config.toml
n_layer = 16
d_model = 96
d_shared_expert = 0
activation = "swiglu"
balance_loss = 0.00218
optimizer = "muon"
train_tokens = 342600000
Below are experts of layer 9 (counted from 0) of a mixture-of-experts language model. Rows are named router (the router's row for the expert), gate (a neuron's input weights, with its number), up (a neuron's input weights, with its number) and show model dimensions 0-95. Each number is 500 + 40 x the weight over its row's rms, rounded and kept within 0 to 999. Numbers have three digits each.
Before each expert's rows: "comes after" lists some tokens at least twice as common just before its tokens as in all text. This comes from a sample of Wikipedia text that the model never trained on. Tokens count by the router's weight.

# expert 14
comes after: "A", "S", "C", "T", "E", "I"
router:541483508467498462490509474398546575521475506499486449544565565472511550504495460517548586492489453498554506396531469509518534456437531460493462551452458551525549461504524474483426456412495517516505437544500510534543516545502488500513512610469463501497520464498445483493458500441451535509
gate1:485522558519452473522579497497402458475436466558549476512499487499513530470476533501509498552509461500505550537491495501538513476439537521478540487459491466413501553499535550540534540421470448482539569527569436495523543516546545481480419457532549510509510523391584514462470496477460467535
up1:520467515546489479459509463521535498520497539549504541501556557517441452488439556474487512562518446562485504507450438576554525505538513518508534546526463494418492547520534530565513524504465415470525480486553456558511510492484472451452482428453577518491475484489490475393546549445427549494
gate2:467487476493524516397524550503509546523469478536562547473478465496490462448526543555520559491547485476513533487561515444574499510528458439525483591514505461534507542527481508558510595487462542553509480480494579526508483521501449492443502421424569574529542455480470538571457487506495495468
up2:524473515516459479584439499508540467547473426522536441459559474510424500468515420562500456494517531471523504500515490479531552476495481406482490491544451503414552434475456496520506483455521467501431493483497579501492478587430455530484467507432432507480485559548510455507507518550563522514

# expert 9
comes after: " |", "-", ";", " (", " ", " 0"
router:512497542542543468467485519479467522449473426465519495458486523572519484577536530506519453476543500495473494423446465586443452568420515517460432523476479501517447459472586476452496537478489517491483525476555596524553467526556480522538518523477510557426528524536463542468534554527443534496
gate0:503525556483467453533535468525481486555515516535516451513459417462555533427499532591468525453470500540529474560506528513594545537550461506549473475481488513524543482446457510545538443524497421483582484503546481516438420451452518423506544541507491490513489544564463493523466542471476555524
up0:526545527558484540458412418509466447520543452454467463490578498516454458524467527546526539527426481521497510520447544592475540557450516549514468539490463528456481456503520463413533479485515517525466563595535516503472531471469526446489475515469586487496426470474499514522509443463500504539
gate1:468513544406508497518555502539519476600502566573562524484534514503506451492494507530435571522495477564498523540515520474504551504511518507478581527508468477474562543506476581623497464508453510558512492549465513448452447464493525403489458440525512491510478505454557499495444511494519477530
up1:453556474495540522504509524492542507532534463562480470408489454421488557536540470545599527504467444486506490517479479526481539519459472440476509560448536499460478487487523503453534468481539488525510523453497419482499513475536546523479509532515568443627523466416594487512490481468484438532

# expert 25
comes after: ".", "–", " |", " 4", " 5", " 6"
router:497553505469494479513519447476506465552533484532460444571521540493460474547526545556477521495419458542492532499482463481567527409528457530579546513596460502579547498437487523537440525458496433471474534539438458533515511493447475546531529544451483488467549542474496545455451492475537443501
gate1:511377545480493541448488493510503567498569462578557440532475409508507524477521493455481503511579516499430463490452506496466523463552444455473465487493576465496526456532524475499466534518553424521518533526465468438467508521435470456391506558517502492505465451499508508525472537484523485458
up1:512422530538500555444494492534516485521509514490544485563565488478506575427492499517503461518564516391415491548486527510532510523497559477480486497510456480429515514499535565471602524497467419548451564449544514525558441467508522499480432495441514484492516460460436483524503549457510515461
gate2:469449501527464496487497469514487476438536490510456533498495526484496473571505487502525486458473494514558453444540497463504571497493531496481443445451449503532517491470464446426568456544450489498538523458506477474551556556512519530426526620559469488506417436516527401492447489441482567532
up2:520576463442505428504482439486523472443523527475541499610488497508517549482514465472472526547504468551536479488482492517533519545558454553444550531524516418508511485503452532497527545444520503463485446549511510497549509493392541430489594594505537500529441459508511516491491429474525465483

# expert 11
comes after: " W", " H", " w", " Bl", " L", " h"
router:562474465496507431454489450460500479494536548503547441485438558463516487460554456511524515449426521494506576518479487445540476553506475503586509450516536494533463472513462506475513577486538495511567563476505501531432531494532507470517577535620466427508511535474484547514478416522521544519
gate0:507478547484527503462479506540439513488489459569474467568511451481512452512532539439504495497523453534473548503547547463514514483564494474496549492466481451404473582472537489471531426537477461545519574511485518487493486517498503617515451451480572564509490509513482613539521481452483436554
up0:490537429551511484461426500488492537495477544568508558483491491491435521460513494486486604599463496501477450484474541529464482552456475472419532533483513486529482509546404493538467532515482514549537491455523452542508441510502486457545517481506517427447502485494559446446619515498444526488
gate1:586511508500483421428560587536532568569513483508532505523447501448474543451451508582529466444503560515489532451466451472544533489508540568519478545512528532500462501445440485530568482540495527482491500512528553475501537428548479490465506497422538506460529561457500559483443481502447484521
up1:457495543470449532526497463485483449467479493529499448535543532506436564434486498551441522497550475488456534605477498551501474552496446465487461484561442537472561435516555526507474571430523469432577531452465473488511529555499495529544452446508512432496488493455498532490442570475449476508

# expert 29
comes after: " K", " J", " Y", " H", "j", " Z"
router:534537535587461431550461522496463526498421453485576419456526439459439505493485537533508573511452520519416533506437472466499540429458521483461546548513546447521497546464501548506489449545494547511443465461516522521526435511549493475513442500486459531514515468499543501481519545414535461490
gate0:587523486544538493459509522533519414477515453518588527494608455493486569518491515451516468465391506539515467488431530520508510477513514517534484461527463530552425515434492541523507446527475477545471504496462501527523473483544474438551536484459568509482513461548471521548593475472562515528
up0:435513516425518485484507505521469556490500565514520554528475546468552395513431497525507526550594489482511583522510494514532449521464476480454491533502519423416500502555453472513443554469514492539489497591465572484501551488469527551548509492508483523499466485433546561463455539511468518435
gate1:509541468549481493443537467546503559523491502502527476619518519483552508489525516511451505546532547553480534469587381550530532574533497491546468532520478540479423501468547481489490476483499486486576437487510467456501532488497531533493457511557447471512398467514473472532491555490593499488
up1:561454535441506531511532473482490511516547557499463468441499463512493466522512527483541453581566519424493476467497532515443477449500433528432465461488526412498525542566534481507439455492515538520475553466501552560517518568516448500485456542528437502475482520454429416542502468581497539544

# expert 0
comes after: " B", " E", " F", " b", " N", " M"
router:532440467515481501480474476522570489493463487533481495548588491523452504519521438549490419527510527390532528482545568501489580478510501510520476508451469514484488518508502427558512514468524487462504555445557461502504477504530515521540539421494416519516482522578452454598419504556539469500
gate1:510490500452476463530590513527498517525538495492522551564494469494546505501458543506409471556456556406486493504443531496498491570481522514492472541489498510497462453573492460588494443473479468497504480598464541501467506483536511456472437568499491540543460442524498479415525404475545448509
up1:478514473423508463508609499461491553474500475495495551472469398532490526468521470478507462448452550480541526504483525496469511500395497511463496434420533514485526529536431533473536564557459482490493478532482480469478497437451496542459458448556458421472481468476447560440518516503553440507
gate2:504427444545527577547548499475479492468516497511537435530529428510465500503518483463573453560501572438454507515464495491453538508454541471507514474528487494540553543458526504530493450514537451511492491532500520548433471381448488541515505533522440417565536531438551432550540477515497490485
up2:474544569504486478539445534444519491530529462496515579512490510492515436453500521499462518519471485503613531478568469467567554512473538509423476559530467567441462514604499543451560518488551502516538478540507530472528494548471500473479503508483481514418559497514496542568535493405495520559

# expert 31
comes after: " the", " in", " The", " Cent", " a", " vill"
router:479487497513478475526502457478503476475527409453519560455512559574512537574470510523467551495484533443446495458377530512513508532497526555471524443450452549499476489536505555492527545524490481504488548487465616464523529509537491498551533561572489576457471547530518440498531567504469461517
gate0:450528515513581516511509545486510490481510590574516522470455531500589511504509470578479498565542489482546529518492536486553470489517586409547500507468522479483474504440480553481471548575537532524470497552547548400515535502470514449485470486498529446543537454476472491518514490395469555514
up0:494494491486446483521549584495446527529520450493557526436477503538498576506498524540463529462560497424525466513514550529562565472496588543538543556512512568503513540489503492486553603460544488533475499433485621505499545444513446559511496518524502437461484495453514515475513508487490549531
gate1:590525503517479444540456500459563465505446437509515459464521535465511548520527461542488536547459449497586508517496530462592511540452548500580450476462496474509541605488477496575485510569475455498529544514551483452460539512505504511460547474560545472449567466541456449501473521527498511513
up1:544504429513531465498394485537568453530451439486530492518510548508543533445474452560525475453417485534496512502476516481508471513505506519534509486541510522609525541562508485513493469585445543571480530521540504504576490497521412577415511533513520528484522517498438499509483487452522563528

# expert 1
comes after: " (", " |", " the", ".", " \"", "-"
router:428523519542511508547475496583468531445431509494524520521495518486507471466482482591555578550551490491532562509547387527525529426491487479514480579507468481533525488511485526471515563511562499544555427548507540488527572565470455456480486489448542535544551488515468511492531536442468474527
gate0:449484482484504475555447476535534546486469498476535414523532503482473444459488528511455505512434507470482527444611498483478562543460549528560489561473520441499520481458523509520514494521372574530536508546431457451500478508477534564422521530473516459552564519526556461472530488511480521468
up0:528500514512497513466508534525412496514574473505508524479452529495498497530452495472531554505509514530503497559509471390462462471611491533511489477507492489481507489527431478506421525431589455557424502458451493487512541482512434483528442476429494502500463482555498593518484520420555450548
gate1:462522531522497576578479524514485514581551537593486510463505487419483497522456456496540483544562532453466556498583462490514584451503425477537488430492478501495428484514507515471455421452427505544450506484476459481501461510498517557524511492481500479539446467531495475481525427518490450570
up1:436504517479499514515468515532519524506499445513545507484478497481427508447527468499528518528517551570551467466503493415446506495483482498517443497502477594533568494474450580546545468555428557465486520492468579457541471468466522521500535493495403509450425434423493510525531444500417532503

# expert 27
comes after: ",", "s", "es", "ing", "ation", "ed"
router:552529473431538529490535498516489539473461516490502527571453458507417505412465434472540488481529507543520487529488506435475434470571470481434524426460588560502539455500556503468559467497463505515544453567477469462502482457434570460471469466509512495481465489496540466530460465476555556445
gate1:459488520527548414508505464556481499472557530418474476582539462486556525516537501476472561563579528434572542547481455471463536472533540553473538482490492502497591491530449508490500437510566548501455503512499478509507481523458507440483529458491560465431504527453520544498509520481462418567
up1:494395545460496536455523508501470533528497545470474457510500520514480501443464431552490471527441500480429527441529522511449497482532467465563483532532490433418482573475496493486447496502435463482443498442488487483516539478526547582523453509504550470513520483425549551507540514505561393430
gate2:586581530587503504541486556448515462524490507509526469481527422499494487462575468455512434458500397529534447511546436492507501502499525501548506531516507478513441567544562503486457583500460495502499495459498558471562469494502504523479506497452526472530462447389493422523498484518518543546
up2:499460493497499469533538488516427499493403477494499510599500457511469445520522470461483501510448442504592392446523480472536511503510519471499542523550531520478487534440463560472511534513497532458543445488536454555484446428598486497503456532425428495471530463487544553516515569509529517499

# expert 18
comes after: "\n", " =", "==", " ==", " is", " a"
router:515494530523566483421446515470484481462515444463498511454540461563493514548456492507500478522527509507569477416503476530511461551455379522451415566494511482415475514518517502515476487590462536482518568497524509571506472499476483490493486531476534505492496570456529513533482601429564515506
gate0:427402518541467505396543521539527495488507490489472525501529494437409482543544590408488545505513505409472549492522575525499505468504526458522504536491472551499580476461514510534490496502475515480443449493543558535448413479472514459551484486550490525482553536519521494451496489518453542487
up0:555533568505412467548536440510467484493529456485517514512505528528527503501460495574511522472464512519572504582473496500573527503505421515461477543465479490571551435450477482450594448483466496574465502482445437468543486473470549515482517518478496508527484514540538507508469431529401444450
gate1:451462495482546481540436489513540499516521493500477623559441537534442464432480457500528520517414552500499460519501478512545476534557476547448533534553432544555566540550539503486525525476513498499524510535487494457469456541549447514498502461505405521531564479526497498468548454429490581491
up1:483522527488582529516515572394500515511494520546524504475496631565480498419511476465429535553502510514465471546499566494491480493525482478517495434502437483498510450497423457548487530489508588574581531529534476491544507508559507497487500496516517481513467476496391539491460518518487517459

# expert 28
comes after: "\n", " 1", " 2", " 3", "on", "1"
router:525510504485487454552445516484489512430535498448474455516543466545468517567512527446503498532447536537538518461579465527445483548468508489437518485490463531509467492510579541525545488437495401506569562480521526544569404547489477535436561495447533464518532455428488497488524456478454536467
gate0:496544538508468537509542511468444452527507531507500504517461451579476561463512473429378505537463590455467572553567490556561499573477525456472476512506486506568628522453531509487486481520532488500553524521507523447467480486502459477513481541516504440493526470480519487467545549507483562522
up0:487478510486430494561555505522427427487503516436530504444470502495451524514516485483469439470543552516490445519568521533499468485487483509470456561484442478532623520531483444492472448501528533513497530492518505449483478545606475524574459561527472452443453536412507528441534447503475504495
gate1:496424513544482477476502464496424468458465476482515470566494429492495461531447496490424526499558477570520572520509552450474488455498431458500424573492545437522488528503472482561484509519556467491492448470459527440454469514474473472498527430559394539456508528476520520540475525434443508520
up1:527470503562535610543542501530474473493474501501546480558487500498523491467509460455465505560579471509482479589442546513500564479508509419544523528535485459381496499423463560578500489493535493496463531538527499517509445430536509459448468502535456486523483507512478523465435432460466499459

# expert 4
comes after: " in", " of", " for", " during", " on", "ed"
router:518523463504496509578570547523485499563538534576516511490563594516446523490534513489430436506472491522529491513496517434424460461518501524486440500573439504460553515462505502492527478561569525555553502502454471548491449492526582421489479528506417466492477538450522443530473436488496512494
gate0:593540506449522492571531459470489558451512543452498521497526513519549398470470472482499528504497453485443479532460525461480517515527538516523564427510554533491515474482534438567466537558469497461497445575450496488539490461496540495449401547485480558482522478570491448571482445527451520483
up0:548536563447488444542529478520499564484515557434484498503563525533521412489514529417457548561455436511436457509537524564507507500557520501543565558440540569504471522504565512508478504573494453475526492550481507557481534444581520518432469490460494511485495498489530483513456456525529471562
gate1:487508557491497574482567577463503480413498529544594525500439540532495580453485502535465518525552490472483474503499477510479549506527522563510523512559468473589445498580465489519477513564471511501484478502491457513466496457549485430480485581468588416521566541511467478503546489475476535495
up1:556562464486480490591470507575498559574537521495458419490532516464556469522556483476495500522484485505488507503592474463524471484444415477541494505472503459475564489419495467535592483507518433499472539559493499484475475529414536510513503456562533472476455476537556473577450517483517518473